From a checkpoint of a small mixture-of-experts model trained on Wikipedia.
Size: 9 layers, width 224.
Experts: 48 experts in each of 8 layers, 4 picks a token.
Training: a variant of SOAP for the experts, 731M tokens, 2788 steps.
Below are experts of layer 4 (counted from 0) of a mixture-of-experts language model. Rows are named router (the router's row for the expert), gate (a neuron's input weights, with its number), up (a neuron's input weights, with its number) and show model dimensions 0-55. Each number is 128 + 32 x the weight over its row's rms, rounded and kept within 0 to 255.
After each expert's rows: a language model's description of what the expert responds to; "gets" lists some tokens that make up at least twice as much of what it gets as of all text. This comes from a sample of Wikipedia text that the model never trained on. Tokens count by the router's weight.

# expert 0
router [149 163 110 119 118 125 168  70  95 168 141 203 208 160  74 106 162 164  89  98 138 108 140 162  88  83 124 108 171 128  86  81 131 199 127 118 109 106 115 160  47 138 132 144  71 168 110 124  94  85  81 157 103 171 139  90]
gate0 [150 108 157  94 128 103 173 119  64 152 183 175  95 151 112 154 164  91 105 116  74 187 114 138  68 148 164  99  97 125 101 174 109 123 152 159 120 161 117 141 145 153  98 164 147 108  93 135 102  49 179 182 160 109  83 118]
up0 [144 145 135 140 105 146 128  22 123 139 192 173 137  92  84 168 136 168 144 135 114 136 154 109 176 147 161 136  55 153 142 150 126  55  88 111 139  84 125 141 139 123 148 154  97 105 153 134 118 137 122 121 137 157  72  99]
It responds to: Single capital or lowercase letters starting a word, especially in taxonomy, status and database fields, e.g. N(ear Threatened), N(udibranchia), L(atin), K(j)eller.
gets: " N", " J", " B", " n", " C", " P"

# expert 35
router [116  66 165 100 176 158 132 111 174 133  79 139 200 108 156 146 100  93 121 130 119  63  96  87 131 120 131 162 132 149 138 187 127  76 104 102 107  90 144 105 158 129 170 151  42  68 113 158 167 154 145 143 130 128 145 160]
gate0 [145 125 164 128 183 131 111 148 108 112 162  90 107 131 114  77 108 102 106  86 143 157 129 148  71 125 115 133 124  91 183  50 146  99 101 151 143 141 148 135 167  91 167 137 178 105 119  94 189  98 163 142  87 184 101 189]
up0 [123 138 110 104 131 130  89 149 112 154 127 105 159 119 112 126 146 119 135 100 128 165 143  96 137 185 143 136 151 222 107  97 143 150  93 137 158  98  87  98 131 111 159  96 153 131 130 138 151  71 189 152 127 128  89 162]
It responds to: Prepositions and articles right after verbs or nouns in running prose, such as consists of, indebted to, gain from.
gets: " of", " to", " in", " the", " from", " for"

# expert 19
router [156  76  95 135 139 118 148  88 162 109 116 143 155 149 103  82 109  61  97 145 138  74 102 124 169 171 171 135 144 108 116 119 106  65  87 130 123 187  65  88 137 202 157  67 139 132 163 152 120 138 131 144 168 142 137 109]
gate0 [197  75 170 108 153  72 131  93 150 145 148 129 125 145 128 166 107 102 159 148 132 148 167 207 160  90  99  83  68  95  99 135 126 138  55 157 128 103 170  79 114 140  95 106 165 126 185 140 123 115 110 127 145 116  89 103]
up0 [ 85 117  90 125 173  55  90 134 135 110 109 140  95 102 175  89 132 104 175 157 129 153 124 147 104  66 148 185  56  75  76 158 144 101 157 135 145 112 177  78 122 165  86  83 132 128 115  94 193 133 176 102 110 159 121 155]
It responds to: The prepositions for, in, with, over, plus accented letters inside French and Spanish names, as in Vallée.
gets: " for", " in", " with", "ing", " of", "é"

# expert 41
router [138  82 128 129 101 110 144 134  55 124 146 100 172 153  89 122 136 151 161 140 154 145 195 211 103 159 100 161  92  38 132 167 183 140 154 109 112 165  93 122  70 184 122 160 114  90  93 128 145 108 161 103 132 166 107 138]
gate0 [145 135 140  70 114 168 201  77  89 128 113  53 133 106  98  92 140 123 142 169 140 138 123 135 104 112  96  78 153  98 128 123 127 148 112 119  70 142 113  80 147 137 137 134 180 123 151 150  86 143 104 126 165 122 120  84]
up0 [109  70 110 124 108 130 117 101  60 143  94 118  96 116  71  96 112 113 112 112  80  67  96 169 161 152 187 145  92 108 117 103 162  96 132 112 111 122 108 112 148 153 111 117 116 190 197 129 137  86  91 138 114 135 177 133]
It responds to: Early syllables in surnames and place names, often British or Germanic, such as Sch-ro-eder, Denh-ol-m, Norf-ol-ks, Per-thshire.
gets: "ol", "ro", "n", "h", " H", "v"

# expert 9
router [ 84 101  93 138 156 114  97 164 162  93 197 134 112 140 120 176 144 148 140 118 190 121 160 153  70  94 114  87 174 137 107 124 104 105 165 101 151 126 141 110 132  82 187 122 119 141 171 152 143 101  97 138 125 144 141 132]
gate0 [135  90 136 103 140 161 122 143 144 126 202 124 145 162 109 119 128  78 114 111 143  53 159 103  49 123 161  79 103 138 136 179 144 138 109  90  89 116 120  87  99 185 128 198 136 122 155 123 130 101 110 114 129 132  89 124]
up0 [127 155 104 130 121 153  80 118 167 161 137 198 131 146 137 185 104 108 136 131 115 143 115 126 199 149 125 177  98 119 157 126 120 110 109 135 158 138 125 163  81 181 144 108 105 132 130 109 118 128 190  67  93  82 107 127]
It responds to: Hyphens starting list lines, table pipes and leading spaces in infoboxes and tables, such as "- Date formed", "- St. Petersburg", All-Star.
gets: "-", "|", " A", " ", " a", "–"

# expert 36
router [167  99 128 152 140  82 155 131 129 138 134 188 186 115  64  84 140 154 147 108 165 153 125 128 119 132 163  75 125 109 146 102 147 112 167 164 122 123 149 153  82 133  41 116 109 111 104  96 160 147 135 173 140 148 117  96]
gate0 [134 115 126 143 148 123  74 112  63 141  80 108 123  63 159  85 105 102  70  98 155  77  53  91 125 112 182 136 109 101 182 137 136 193 102 144  92 161 111 139 111  59 104  99 111 149 122 107  99 152 142 138  95 113 136 155]
up0 [107 179  86 117 142 120 105 166  92 143 147 136  63 117 140 145 148  89 102 100 163 140  83 129 168 202 102 144 122 156 199 199 122 149 177 156 104 147 177 108  86 125 119  94 130 151 131 118 124  92 186 126 120 135 178 173]
It responds to: Capital initial letters and accented pieces of Slavic, Turkic, Iranian and Indian names (K-arabakh, K-ukeri, K-anyal), and coordinate spaces.
gets: " K", "k", " G", " S", " L", " D"

# expert 8
router [154 148 105 155 106  80 138 105 165 137 174 107 121 144 147 140 126 104 126 129 173 125 121 127 131 176 114 130  82 105  57 150 178 121 117 181 137 124 101 109 177 166 102 113 144 171 127 105 103 119 138 175  69 157 145 128]
gate0 [107 124 131 105 124 144 140 121 105 138 155 174  72 202 126 188 148 103 151 137  97 125 124 157 146 191  96  62  89 157 138  72 104 160  98 100 173 140  96 107 107 112 147 167  94 148 121  96 156 205 113 101 149 131  90 167]
up0 [132 170 120 127 126 119 120 153 156 144 110 186 148 160 141 115 115 140 113 106  96 187 111  92 110 141 133 116 110 149 162 187 132 157 134 114 127  89 111 142 201 181 141 138 128  67 102 100  68 158  91 123 131 100 152 130]
It responds to: Inner syllables of foreign names and places (Quarte-ir-a, Dava-o, Zoll-ico-ffer), opening quotation marks, and the prefix un as in units.
gets: " \"", "o", "i", " un", " =\n\n", "ud"

# expert 44
router [140 129 123 175 145 134 144  61 102  90 155 155 153 156 105 196 137 129  81 171 137  80 155 192 145 152  99 153 104 150 125 161 190 134 138 177 111 130 120 151 155 130 143 147 180 128  79 127 137 142 123  99 146 140 125  99]
gate0 [ 96 152 193 150 164 165 111 131 169 125 116 116 110 132 113 148 119 152 126  95 125  96 117 178 101 138 153 125 146 149 156 129 119 116 109  75 128 118  98  94 161 132 127 138  82 158 103 110  65  22 119 148 131 135  69 129]
up0 [ 83 103 129 162 157  86 152  91 209 182 106  76 166 153 147 148 177 132 142 153 127 147 104 152 152  87 141 100 108 126 136  95  90 148 184 145 173 187 133 118 105 137 175  77 132 142  82 125 150 158 113 142 114 132 114 122]
It responds to: Inner syllables like ra, ai, ah, a in South Asian, Persian and Arabic words (Chak-ra, Sh-ra-avana, Meh-ra-ban, L-ah-ore).
gets: "ra", "a", "el", "i", "al", "u"

# expert 37
router [155 151 189 162 130 167 133  61 196 124  88  96  94 104 135 182 141  62 142  84 111  61  94 183 226 159 148 163 233 168 187 144  55 150 132 162 122  75  97 137 104 124 160 111 106 123 149 145 195 145 146 133  73 100 143 171]
gate0 [144 137 161 144 194 102 128 142 162 169 131 111 166 128 140 166 158  56 160 144 126 134 125  86  99 143 105 144  79 124 139 109  70 142 114 107  82 112  94 119 108  95  83 154 153 124 184 102 162  95 113 100 114 149 138  88]
up0 [ 99  98 151 195  84 138 159 171  96 120 149 159 158 100 153  93 110 135 155 153  92 144 116 120 132  86 113 144 135 162 111 119 145  14 186 113 211 139 141 156 176 160 223 104 131 106 153 129 220 133 156 167 101 139 150 126]
It responds to: Commas after names and list items, and linking words and, which, that, but joining clauses, such as "Branch Rickey, who".
gets: ",", " and", "),", " that", " but", ")"

# expert 23
router [ 89 159  86 114 167 139 105 119 127 124  78 102 142  86 129 119 121 184 187 144 151 118 124  95 120  79 142  84 116 101 155 106 110 169 146  64 115  73 167  82 101 151  90 161  80 166 112  77 137 129 123 108  97 118  90 152]
gate0 [ 98 147 130 134 125  40 125 115 109 190 126 167 137 126 120 110 108 167 183 162 183  99  77 147 115 111 128 101 112 105 136 160 143 151 159 138  72 102 163 135 183  60 173 137 159 109  89 150 153 185 148 111 165 207 182 141]
up0 [143 113 153  90 165 128 133 171 154 177 131 152 120 140 155 117 130 141 123 164 149 148 119 108 132 187 158 120 148 130  84 121 130  79  94 113 150 153 106 134 105 153 131 110 169 160 101 128 122 149 184 175 161 173 178 201]
It responds to: Sentence-final periods, paragraph breaks and heading closers, plus capital M starting proper names such as Methodist and Mecklenburg.
gets: ".", " M", ".\n\n", " m", " N", "M"

# expert 24
router [106  71 153 145  70 152 146 151 130 130 155 136 126 152 163 171 157 101 125 151 111 156  78 138 182 144  27 155 141  79 139 121 103  78 135 159 108 169 139 129  86 137 124 104 182 140 139 119  84 135 140  95 124 146 156  89]
gate0 [115 124 148 156 126  95 139 142 159 131 114 154  88 156 122 117 112  91 144  40 182 110  66 115 124  93  96 156 134 125 136 162  98 102  89  67 114 175 118 130 157 101 144 169 157 159  91  98 115 127 130  96  99 164 154 227]
up0 [ 85 152 173  84  98  82 119 112 171 114 101 111 153 107 113 157  66 123 125 139 132  38  77  67 143 143 117 124 116 106 115 118 108 109 113 123 195 122  98 120 101 167  88 165 173  82 163 139 156 124 160 132 151  89 108 154]
It responds to: Middle pieces such as er, a, i inside foreign or personal names (Cam-er-on, Aux-er-re, Bay-er, Kuw-a-it), and edition or year digits.
gets: "er", "a", "i", "2", "o", "ia"

# expert 31
router [137 123 161 124 149  83 133 113  84 125 164 120 148 120 114 124 162 116 181 101 138 187 142  96 128 122 151 117 104 128 155 106 174 188 161  82 168 148 148 145  80  71 111 143 200 140 138 156  68 139 119  93  97 148 108 125]
gate17 [130  80  78 128 168 148  39 144 143 107 169 135  75 197  85 168  99 142 150 157 169  97 158  85 107 106 146 136 168  99 148 146  93 133 134  47 106 112 164 108 122 135 162 112 158 108 159 103 149 132 125 136 118  79  72 129]
up17 [ 84 129  77  80 170 113  72 134 130 171 123  92 144 172 159  97 165 176 143 129 144 180 108 117 146 167  82 125 126  85 120 116 131 118 150 117 112 143 122 163 114 103 118  75 116 137  84 123 198 128 163 106 137 158 117 128]
It responds to: Single consonants and short pieces inside a word after a vowel, such as log-g-ing, Oxy-g-en, Fút-b-ol.
gets: "g", "b", "c", "d", "v", "ig"

# expert 27
router [145 130  38 126 156  63 133  99 163 124 151 159 124 136 115 113 110 145 126 123 130  82 156 166 123 111 133 180 145 177 151 169 182 191 169 175 120 118 192 147 155  89 131 121  69 134  81 124 134 185 104 127 116 209 144  81]
gate0 [168 114  97 157 140  65 176 179 182 136 178 176  98 123  84 119 132 134 149 131 155 121  94 114 130 121 158 150  85 105 143 135 174 167  87  79 138 108 196 172 166 162  87 117 122 124  88 114 118 109 148  71 112 148 188 141]
up0 [132  85 187 121 120  95 141 132 154 157 105  88 111 118 104 126  90 155 164 141 137  89  64 149 157  93 156 104 107 159 130 103 162  67 115 157 162 158  96 152  91  79 126 138  76 121 119 112 137 138  24 178 142 132  56 113]
It responds to: Digits, percent signs and coordinate marks in census, population and election-result text, such as 24.1%, Votes, Candidate.
gets: "%", "he", "1", "6", "0", "5"

# expert 47
router [150 113 143 140 139 157  90 143 156 128 113 116 138  82 136 135 127 122 177 139 129  64 154 142 119  86  98  96 190 130 109 167  74  73 149 127 112 124 112 100 121  96 126 175  85 150 165 157 192  81 150 188 135 130 185 164]
gate0 [ 58 134 163 102 129  49 137 113 147 163 151 134 142 111 157 132  92 124 158 148 138 123 155 166 151 171 172 151 144 147 135 157  50 172  91 155 191 152 177 150 191 169 158  83 126 118 140 147  98 144 108 113 186  72  99 147]
up0 [106 125 132 164 159  79  85 129 157 147 108 133 147 164 177 181 115 128 161 163  81 116 128 196 136  97 134 143  99 142  93 148 142 141 166 102 130 103 161 149 105 138 153 120  76 116 153 176 108 131 138 152 145  89 110 122]
It responds to: Colons after field labels in infobox lists, such as Born:, Successor:, Products:, plus table pipes and prepositions like as, by, including.
gets: " |", ":", "-", " in", "|", " of"

# expert 30
router [ 64 148 103 149 112 155  78 109 177 132 151 169 122 105  65 149 164 113  97  87 163 106 148 170 151 130  86  93 122 123  90 131 111 153 180  84  74 130 191 123 125 106 137 151 120 112 166 179 131 111 102 125 105  97  93 117]
gate0 [183 157 145 119 107 122 108 177  76 167 113 171 159  87 149  96  74 108 191 157 119 118 149 124 112  98 123  44 124 139 108 118 136 112 130 186  96  52 120 149 162 141 119 132 102  76 161 106 125 119 124  91 146 140 152 112]
up0 [ 93 129  97 155 152 134 144 170  66 152 111 143 178 127 204 114 209 120  85 143 137 110 149 177 102  99 119 160 156 122  74  94 147 132 149 186 202 137 106 133 102 146 123  90 133 138 143  62 142  71 135 172 173 131 118 145]
It responds to: Pipe delimiters, line breaks and semicolons opening table rows or list items in discographies, award and results tables.
gets: " |", "|", "\n", " |\n", ";", "-"

# expert 21
router [204 111 151 137 168 126 174 141 132  99 155  62 126 105 181 182 139  99 140 115 115 115  84  90 138 175 186 197  98 142 162 164 122 137 127 117 141 125  93  93 214 149 125 126 132 157 153 120 204 140 153 107 141  39 124 153]
gate0 [138 165 114 123 167 129 130 129 116 113 136  92 201 141 153 110 150 128 136 125 116 123 200 132 123  91 130 169 161 101 142  76 116 140 127  85 158  74  94 140 132 134  26 163 180  47  92 103 192 143 165 119 117 157 168 111]
up0 [ 68  82  81  57 112 172 141 121 176 114 137 102  89 114 163 168  82 194 106 156  68 153 133 149 128  97 141 129 154  89  65 162 133 138 126 159 102 155 136 106 138  79 162 113  92  89 190 140 118 166 150  83  96 156 125 145]
It responds to: Function words and word endings in plot and biography narration, such as Me-an-while, short-ly, who, would, became, until.
gets: " to", "ed", "ing", "an", " that", " and"

# expert 4
router [123 124 147  88 120 128  79 109 179 112  70 131  72 142 140 122  88 124 129 121 161 144 130 139  62 136 168 162 128  97 193 137 152 132  64 152 199 159 132 129 157  63 101 195  58 138 101 121 122 132 125 192 136 147 145 167]
gate0 [116  33 120  87 127  95 157 110 100 149 186  82 104 158 150  94 158 136 152  69 150  98 112 112 146  86 152  90 146 119 103 128 108 144 102 128  72 128 143 119  60 129 155 132 166 125  87  80 133 144 154 127 183  77 147  87]
up0 [ 67 123 175  93  91  75 166 220 147 137 194 100 114 188 137 131 100 119 157 100 149  71  94  63 146 108 140 134  95  91 108  86 111 174 161 133 169  77 131 139  98 148 112 132 132 115 126 143 119  56 168 101  77 208 115 115]
It responds to: Forms of be (is, was, are, were) after plural or topic subjects, opening parentheses after names, and the space before numbers in table cells.
gets: " ", " (", " was", " is", " a", " were"

# expert 40
router [162 115 142  78 147 107 144 135 184 125 101  68  34 158 130 112  91  85  78 132 106 125 105 128 162 166 163 166  67 131 130  95 110 103 122 108 151 159  84 123 141 111  92 143  42 126 120 112 160 144 141 178 126 151 154 150]
gate0 [160 195 150  75  98 178 107 171 152  93 139 150 195 175  85 136 170 180 193  84  88 152 107 166 107  93 106 183  70 139 153  46 129 110 127 107 124 125 126  97 157 155  48 166 127 174 116 138 178 100 175 102 118 126 168 128]
up0 [185 142 169 136 140 104 133 147  92 147 127 155 190  90 116 124 161 166  72 121 154 122 124  70 145 132 170 142 155 133  86  97 186 138 178 137 104 140 149 113  78 123  94  49 145  96 143  97 139 120 111 160 114 100 152 140]
It responds to: Is, was, be, were, also, has after pronoun subjects in biographical prose (He was, It is currently), plus ly in currently.
gets: " was", " is", " be", " were", "ly", " are"

# expert 29
router [133 224 113  88 107 156 129 108 132 160  94 124  86 136 135 183 117 101 141 111  98 104  95 181 121  85 178 109 145 158 154  69 141 167 136  60 142 122 174 136 141 121 203 107 145 155 161  79 161 133 142 115 118  89 176 164]
gate9 [186 109 120 125  93 119  96 112 156 141  86 178 109 116 131 170 108 155 144 181 194 153 146 138 151 101 110 118 107  93 176  98 146 226 195 175 189 167  84  68 180 106 113 119 123 122 146 126  76 131 158  87 134 154 148 134]
up9 [165 111 130 146  88 170  56  86 128 167 123 165 127 126 130 181 120 129 128 124 109 110 175 172 105 126 111 120 141 181 146  41 164 179 151  98 123 136 129 137 137 136 135 101 176 116 161 112 180 138 128 101 152  84 178 198]
It responds to: Sentence-final periods with line breaks, heading closers like "==" and table row ends, often in sports biographies, such as "career==", "forward.".
gets: ".\n\n", " |\n", "\n", ",", "==\n", "\n\n"

# expert 7
router [ 94 130 100 124 136 173 131 140 151 134  74 154 135 126 169 227 122 106 148 136 155 100 104  85  91  95 190 119 131 165 140 163  88  51 114 110 167  66 116 195 189 112 177 117 123 130 179 140 161 160 195 151 179 108 125 172]
gate8 [101 107 176 153 113 122 119 153  99 144 174 158 177 171 146  45 125 134 146 166 137 155 120 118  83 134 201 145 162 160 156 135 126  92 113 134 109 138 149 149 121 135 172 133  50 118  69 184 103 149 133 174  97 177 163 182]
up8 [142 120 169 137 235 169  56  97 110  55 158 112 139  95  71 102 113 160 140 125 120 151 133 177 150 146 145 114 108 141 110  95 127 150 106 142 171 139 112  76 105 193 149  86 143 182 130 179  90 118  70  78  99  79  75 171]
It responds to: Table cell separators after names or numbers in stat tables, and prepositions in sports-career prose such as to, for, against, during.
gets: " |", " the", " to", " of", " in", "|"

# expert 13
router [142 102  97 177 125 175 131 167 105 140 117 172 110 133  94 142 132 135 158 128 105 116 158 156  96 115 134  95 130 100 121 162  82  85 134 113 100 131  76 143 110  83 171 100 153 113 101 140 108 142 120 181 149 128 109 120]
gate0 [119  84 105 154 190 126 100  91 114 138 117 170 155  95 135 120 132 112  38 131 154  71  82 132 101  80 166 128 137 118 160 139 169 137 114 146  85  99 156 173  85 174 137 122  73 138 127 189 157 167 116 118 177 140 160 143]
up0 [123 145 106 136 167  99 134 135 154  98 114  93 129  71 144 156 137 133 174 165 134 143 138 175 146 157  91 121  69 124 135 104 123 162  95 139 106  90 169  75 163  81 116  86  95 131 123  92 102 102 108 168 154 113  70 108]
It responds to: The word "the" and first pieces of nouns inside quoted titles and names, such as "Night of the Living Fred", William the Conqueror.
gets: " the", " The", " b", " f", " B", " F"

# expert 33
router [125 146 133 132 117 112 152 114 113  88 142  91 128 146 195 119 147 149 181 146 112 141 190 131 186 134 123 121 135  98  96 109 147 173 112 142 106 115 168 159 126 129 101  91 150 141 118 117  46  95  83 101 108 154 164 158]
gate17 [110 106 104  90 136 105 182 147 101 110 114 132 135  68 193 149  89  85 151 179  92 139 130 176 152 100 113 126 127 139 168  88 161 150 137 184 168  84 122  80 168 144 187 166 183 119 168 171 136 114 169 145 120 115 111 136]
up17 [126 118 147 119  89 142 137 112 159  84 159 118 128 119 107  66  38 120  89 125  64 176 183 124 185  70 148 126 127  97  81 102 128 127 134 123 111 138 129 128 130 121 166 132  91 132 160 120 114 143 105 120 141 115 146  87]
It responds to: Stems and middle pieces of Latinate words before suffixes like -ation, -ity, such as comp-ens-ation, Inv-oc-ations, prov, compet, serv.
gets: "ic", "al", "ial", "u", "oc", "ens"

# expert 28
router [ 97  38 152 127  85  96 143 152  87 142 169  98 141 138  77 106 186 112 106 155 103 171 112 172  86 124 119 132 110  72 107 167 115 145 176 113 140 135  90 131 117 155 109 111  98  75  99 136 126 123 121 128 141 125 125 128]
gate0 [133 163  84  95  97  67  96 112 163 134 140  82 167 169 111  69 139 139 144 204 130  78 178 111 200  81 181 175  86 155 101  99  92 133 100 101 127 101 139 141 154 157  93 162 128 191 152 117  80 152 117 179 129 226 127 106]
up0 [115 135 132 110 127 116 135 119 144 170  97 119 174 142 120 167 141 197 100 106 150 124  69 131  48 149 174 135  92 128 192 146 156 138 145 119 189 132 166  67 115 200 106 140 105  58 149 122 149  91 113 131 105  48  47 198]
It responds to: Second pieces such as ar, et, it, ch in names and titles inside quotes or song lists (H-ar-ley, B-et-ter, s-ch-olarship), plus capital I.
gets: " I", "ar", "at", "t", " Ar", "ot"

# expert 46
router [133 163 132 111 110 169 160 129  99 156 115  53 100 210 173 129  92 127 111 154 162 189  66  70 132 139 131 117 104 222 132 142  94 143 111 153  97 109 156 125 111 181 153 151 209 112  83 125 100 119 141 100 170 143  88 179]
gate8 [156  99 118 138 105  76 155 111 122 120 129 164 112 145 103  50 106 106 117 113 192 115 140 151 128  88 177  95  94 138 148  93 150 143  90 173 162  76 137 115 136 110 133 147 185 104 112 169 150 147  81 210 137 137 102  81]
up8 [118 161 129 150  96 159 138  77 143 124 115  77  96 175 151 111 150  96 182  88 155 157 131 171  69 116 105  93 115 115 133 122 157 134 110 120 143 174 152 148 157  89 128 139  64 174 124 159 131 170 191 115 166 136 168 110]
It responds to: Noun-forming suffixes and plurals completing words, often in organization names, such as Nurs-ing, Insur-ance, Commun-ists, -ations, -ities.
gets: "s", "ers", "ist", "ation", "ies", "ations"

# expert 16
router [ 57 216 118 136 110 175  87 150  93  83 114 173  76 110 127 183 103 176 141 139 103  63 106 128  79 166 135  92 113 132 118 136 133  97 126 141  99  88 139 127 120  82 161  89 149 135 133  94 158  82  76 178 145  97  55 165]
gate0 [159 136 141 138 133  70 138 128  82 139 141 111 101 156 119 191 184  73 127  82 115 133 154 168 185 115 208 170 121  82 144 118 108 109 127 187 140 176 110 107 192  96  93 153  50 102  78 135 210  94 104  93  72  87 140  72]
up0 [166  56 128 106 156 109 124 105 170 175 131 145 102 190 118 127 130 154 174 127  90 117 134 153 138 118 158 130 126 126 184 170  84 136 116 120 163 114  83 112 101 151 121 124  78 145 141  76 115 138 116  71 143 138 125 135]
It responds to: Heading markers == and === at line start, plus the, The and name words opening table cells, in music, awards and sports articles.
gets: "==", " the", "===", " \"", " The", "'s"

# expert 15
router [149 181 133 158 140 128 121  91 139 124 111 118 164 133  98 132 140 144  91 140 105  82 106  89 104 123 140 178 129  95  96 116 131 143 123  68 211 126 130 156 131  79 146 143 105  99 137 129  94 122 107 128 133  73 108  89]
gate0 [ 81 138 158 161 138 122 149 163 163 170 134  89  99  88  84 160 145 156  91 107 120 108 141 143 218 123 167  94 138 197 112 138 106 120  97  72 154 104 139 124  92 124 105 101 121 139 122 121 117 135 114  41 186 140 124 149]
up0 [ 84 153 101 100 182 127 134 149 137 111 180  56  97 104 168 133 160 160 108 170 123 107 112  94 153 202 148  96 120 100 142 115 142 112  97 127 145 132 108 165 139 115 148 203 168 123  96 169 128 107 133 102 177 136 125 131]
It responds to: Month names in date ranges and birth–death spans, such as January, May, September, plus table row breaks and capital letters.
gets: " |\n", " P", " I", "p", " January", " W"

# expert 39
router [157 149 145 129 136  60 123 107  99 108 108 133 111  85  89 113 101 124 151 171 110  94 117 156 133 122 103  90 125  88 152 116 127 115 105 110 137  88 126 115 148 146 122 165  94 153 102  82 121 131 128 101 104  51  84 161]
gate9 [127 131  98  99  96 123 148 176 126 119 160  99 112  89 143 131 138 141 110 105 121  88 135 132  86 143  70 130  91 158 191  89 102  62  95 157 172 138 116 135 108 143 130 158 109 152 132 162  88  76 108 188 109 139 153 123]
up9 [140 145 159 134 111 132 187 181 114 120 126 169 122 153 200 150 152 142 144  68  85 145  76 166 102 167 127 156 145 152  96 105  97 130 114  91  75 107 109 140 151 100 123 131 129 213 146 109 112  62 169 100 124 114 106 114]
It responds to: Periods, commas, parentheses and section-heading closers ending a sentence or title, plus word-initial l in verbs like likened, looms.
gets: ".", " (", ".\n\n", " l", ",", "\n"

# expert 1
router [190 102 168 131 134 115 132 141  83 106 141  90 110 105  98 112 137 137 132  78 106 139  80  98 127 127 139 156  80 166 127 151 144 116  84 120 125 200 103 155 172 153 108  99 123 116 116 124 127  88 113 106 138  88 165 117]
gate0 [100 165 139 171  93  79 168  75 122 182 112  57 129 166 120 121 106 128  88 130 125 128 211 118 102 189 140 148 109 128 134 160  82 146  85 175 161 124 134 118 139  86 149 120  87 104 152 156 133 120 143 185  92 149 108 140]
up0 [ 92 122 103  93 104 128  80 129 110 201 189 119  93 136 120 117 181 117  73 103 126 125 137 120 164 147 129 117 168 157 154  86  46 118 128 147 168 178 144 146 121 107 167 129 208  84 166 105  57  56 156 144 117 118 122 143]
It responds to: Verb endings and whole verbs in narrative, mostly past forms before by, to or in, such as chang-ed, w-orn, made, found.
gets: "ed", "ing", "ated", "ted", "cted", "es"

# expert 2
router [181  65 148  66 120 121 137 128 142 145  78 160 138  66 163  77 126 207 105 142 114 127 173 155 119  95 102 128  95 177  95 108 163 108 107 114  80  82 161 105  75 151 155 149  71  96  88 140  94 101 132 133 104 123 126 109]
gate0 [166 167 163 169 150  98 165 179 157  83  96 123 108 137  84 116 118 140 170 140 102  89 114 135  94 125 192  83  72 119  85 133 104 102 139 125 135 150 149 109 105 149 165 186 192 116 181 133 210  81 115 101  87 131 147 220]
up0 [165  89 142  92 129 180  97 144  89 119 148 121 147 119 167 106 145 128 102 112 172 158 148  98 123 148 170  98  76 121 146 155 149 152  74 103 150 125 107 139 118 103 174 104  85 132 134 167 146 152 122 115 163 105  94  84]
It responds to: Determiners and possessives starting a noun phrase, such as the, The, its, his, her, new, other, mostly after of or in.
gets: " the", " The", " his", "'s", "The", " its"

# expert 22
router [136 146 122 149 105 164 120 150 157 140 132 137 160 182  96  70 111 176 130 105 100 138 118 152 136 166 150 144 166 128 129  67  88 102 115 126  85 176 179 146  72 176 103 152 120 139  95 102 156 154 127 146 150 173 101 109]
gate0 [113 149 126 143 107  97 122 163 103 121 122 168 116  30 134 104 130 131 101 126 141 133  79 138 122 153 124 105 142  63 146  98  72 105 141 116 125 105 120 122  89 144  92 104 128 139 159 107 164  69 152 194 131 155 145 109]
up0 [135 192 149 116 129 144  90 117  89  93 106  96 127 120 167 140 123 192 193 153 171  97 108 134 140 122 114 189 139 184 133 146 163  95 110  88  95  91 169 127 135 108 149  82  87 174  90 118 128 136 151 142 126 113 133 178]
It responds to: Accented or non-English letters and pieces inside foreign names and scientific terms, such as á in Grímnismál, ce in Lasiosphaeriaceae, ey in Alexey.
gets: " E", "E", "y", "A", "ia", "á"

# expert 3
router [148 149  77 115  73 126 154 138 127 142 130  67  85 188 173 103 116  91  73  94 123 167 100 135 174 177 118 125  88  79  92 109  87 108 142 129  79 164 132 145 135 176  98 152 192  81 128 129 160 151 133 132 197 113 116 157]
gate0 [138 146 173 157 115 120 130 168 128 119 169 129  74  99 126  67  85 162 141  86 144  91 142 129 175 105 176 146 207  68 125 123 123 159 175 104 121  66  88 175 135 160 140  95 144  93 187 172 115 115 105 173  77 121 138 104]
up0 [ 79 131 146 135  83 137 113 142 105 135 101 186 146 116 143 161 127 162 146 224  83 102 145 175 132 185 159 138  71 111 106 135 111 166  72 201 147 109 145 103 142 136 147 130 145 125 128 122 162 157 136 137 112  80 158 135]
It responds to: Word-final suffix pieces, especially plural s and es, plus -ers, -ations, -ings, -ities, as in places, lines, Tides.
gets: "s", "es", "ers", "ing", "ies", "les"

# expert 43
router [ 74 135 147 159 101  61 162 139 114 160 175 150 205 185 108 148 197 139 181 137  76 218 119  80  83 109 159 169  86 146 122 121 143 160 135 126 144 151 109 125  92 147 135  92 121 178 155 136 100 179 105  88 119 141 146  56]
gate8 [149 120 183 137 147  73 121 145  80 110 110  94 135 121  83 167  71 129 122 100  93 121 179 112 165 111 120 100 156 165 108 159 140 137 139  85 107 141  96 169 150 140 161 103 153 141 141 120 137 122 113 154 120 134 128 107]
up8 [ 73 107 119 135 107 119 163 141 169 133 194 163 119  76 111 210 154  77 153 186 140 100 185 119 104  98 126 109 139 155 135 171  78 121  74 166 118  83 107 115 131  89 119 129 130 141 145 172 208 108 126 117 109 148 131 121]
It responds to: Letter pieces inside foreign, often European or Turkish, names and words in tables and lists, such as Kulübü, Möbock, Bulgaria.
gets: "b", "ar", "k", "z", " B", "at"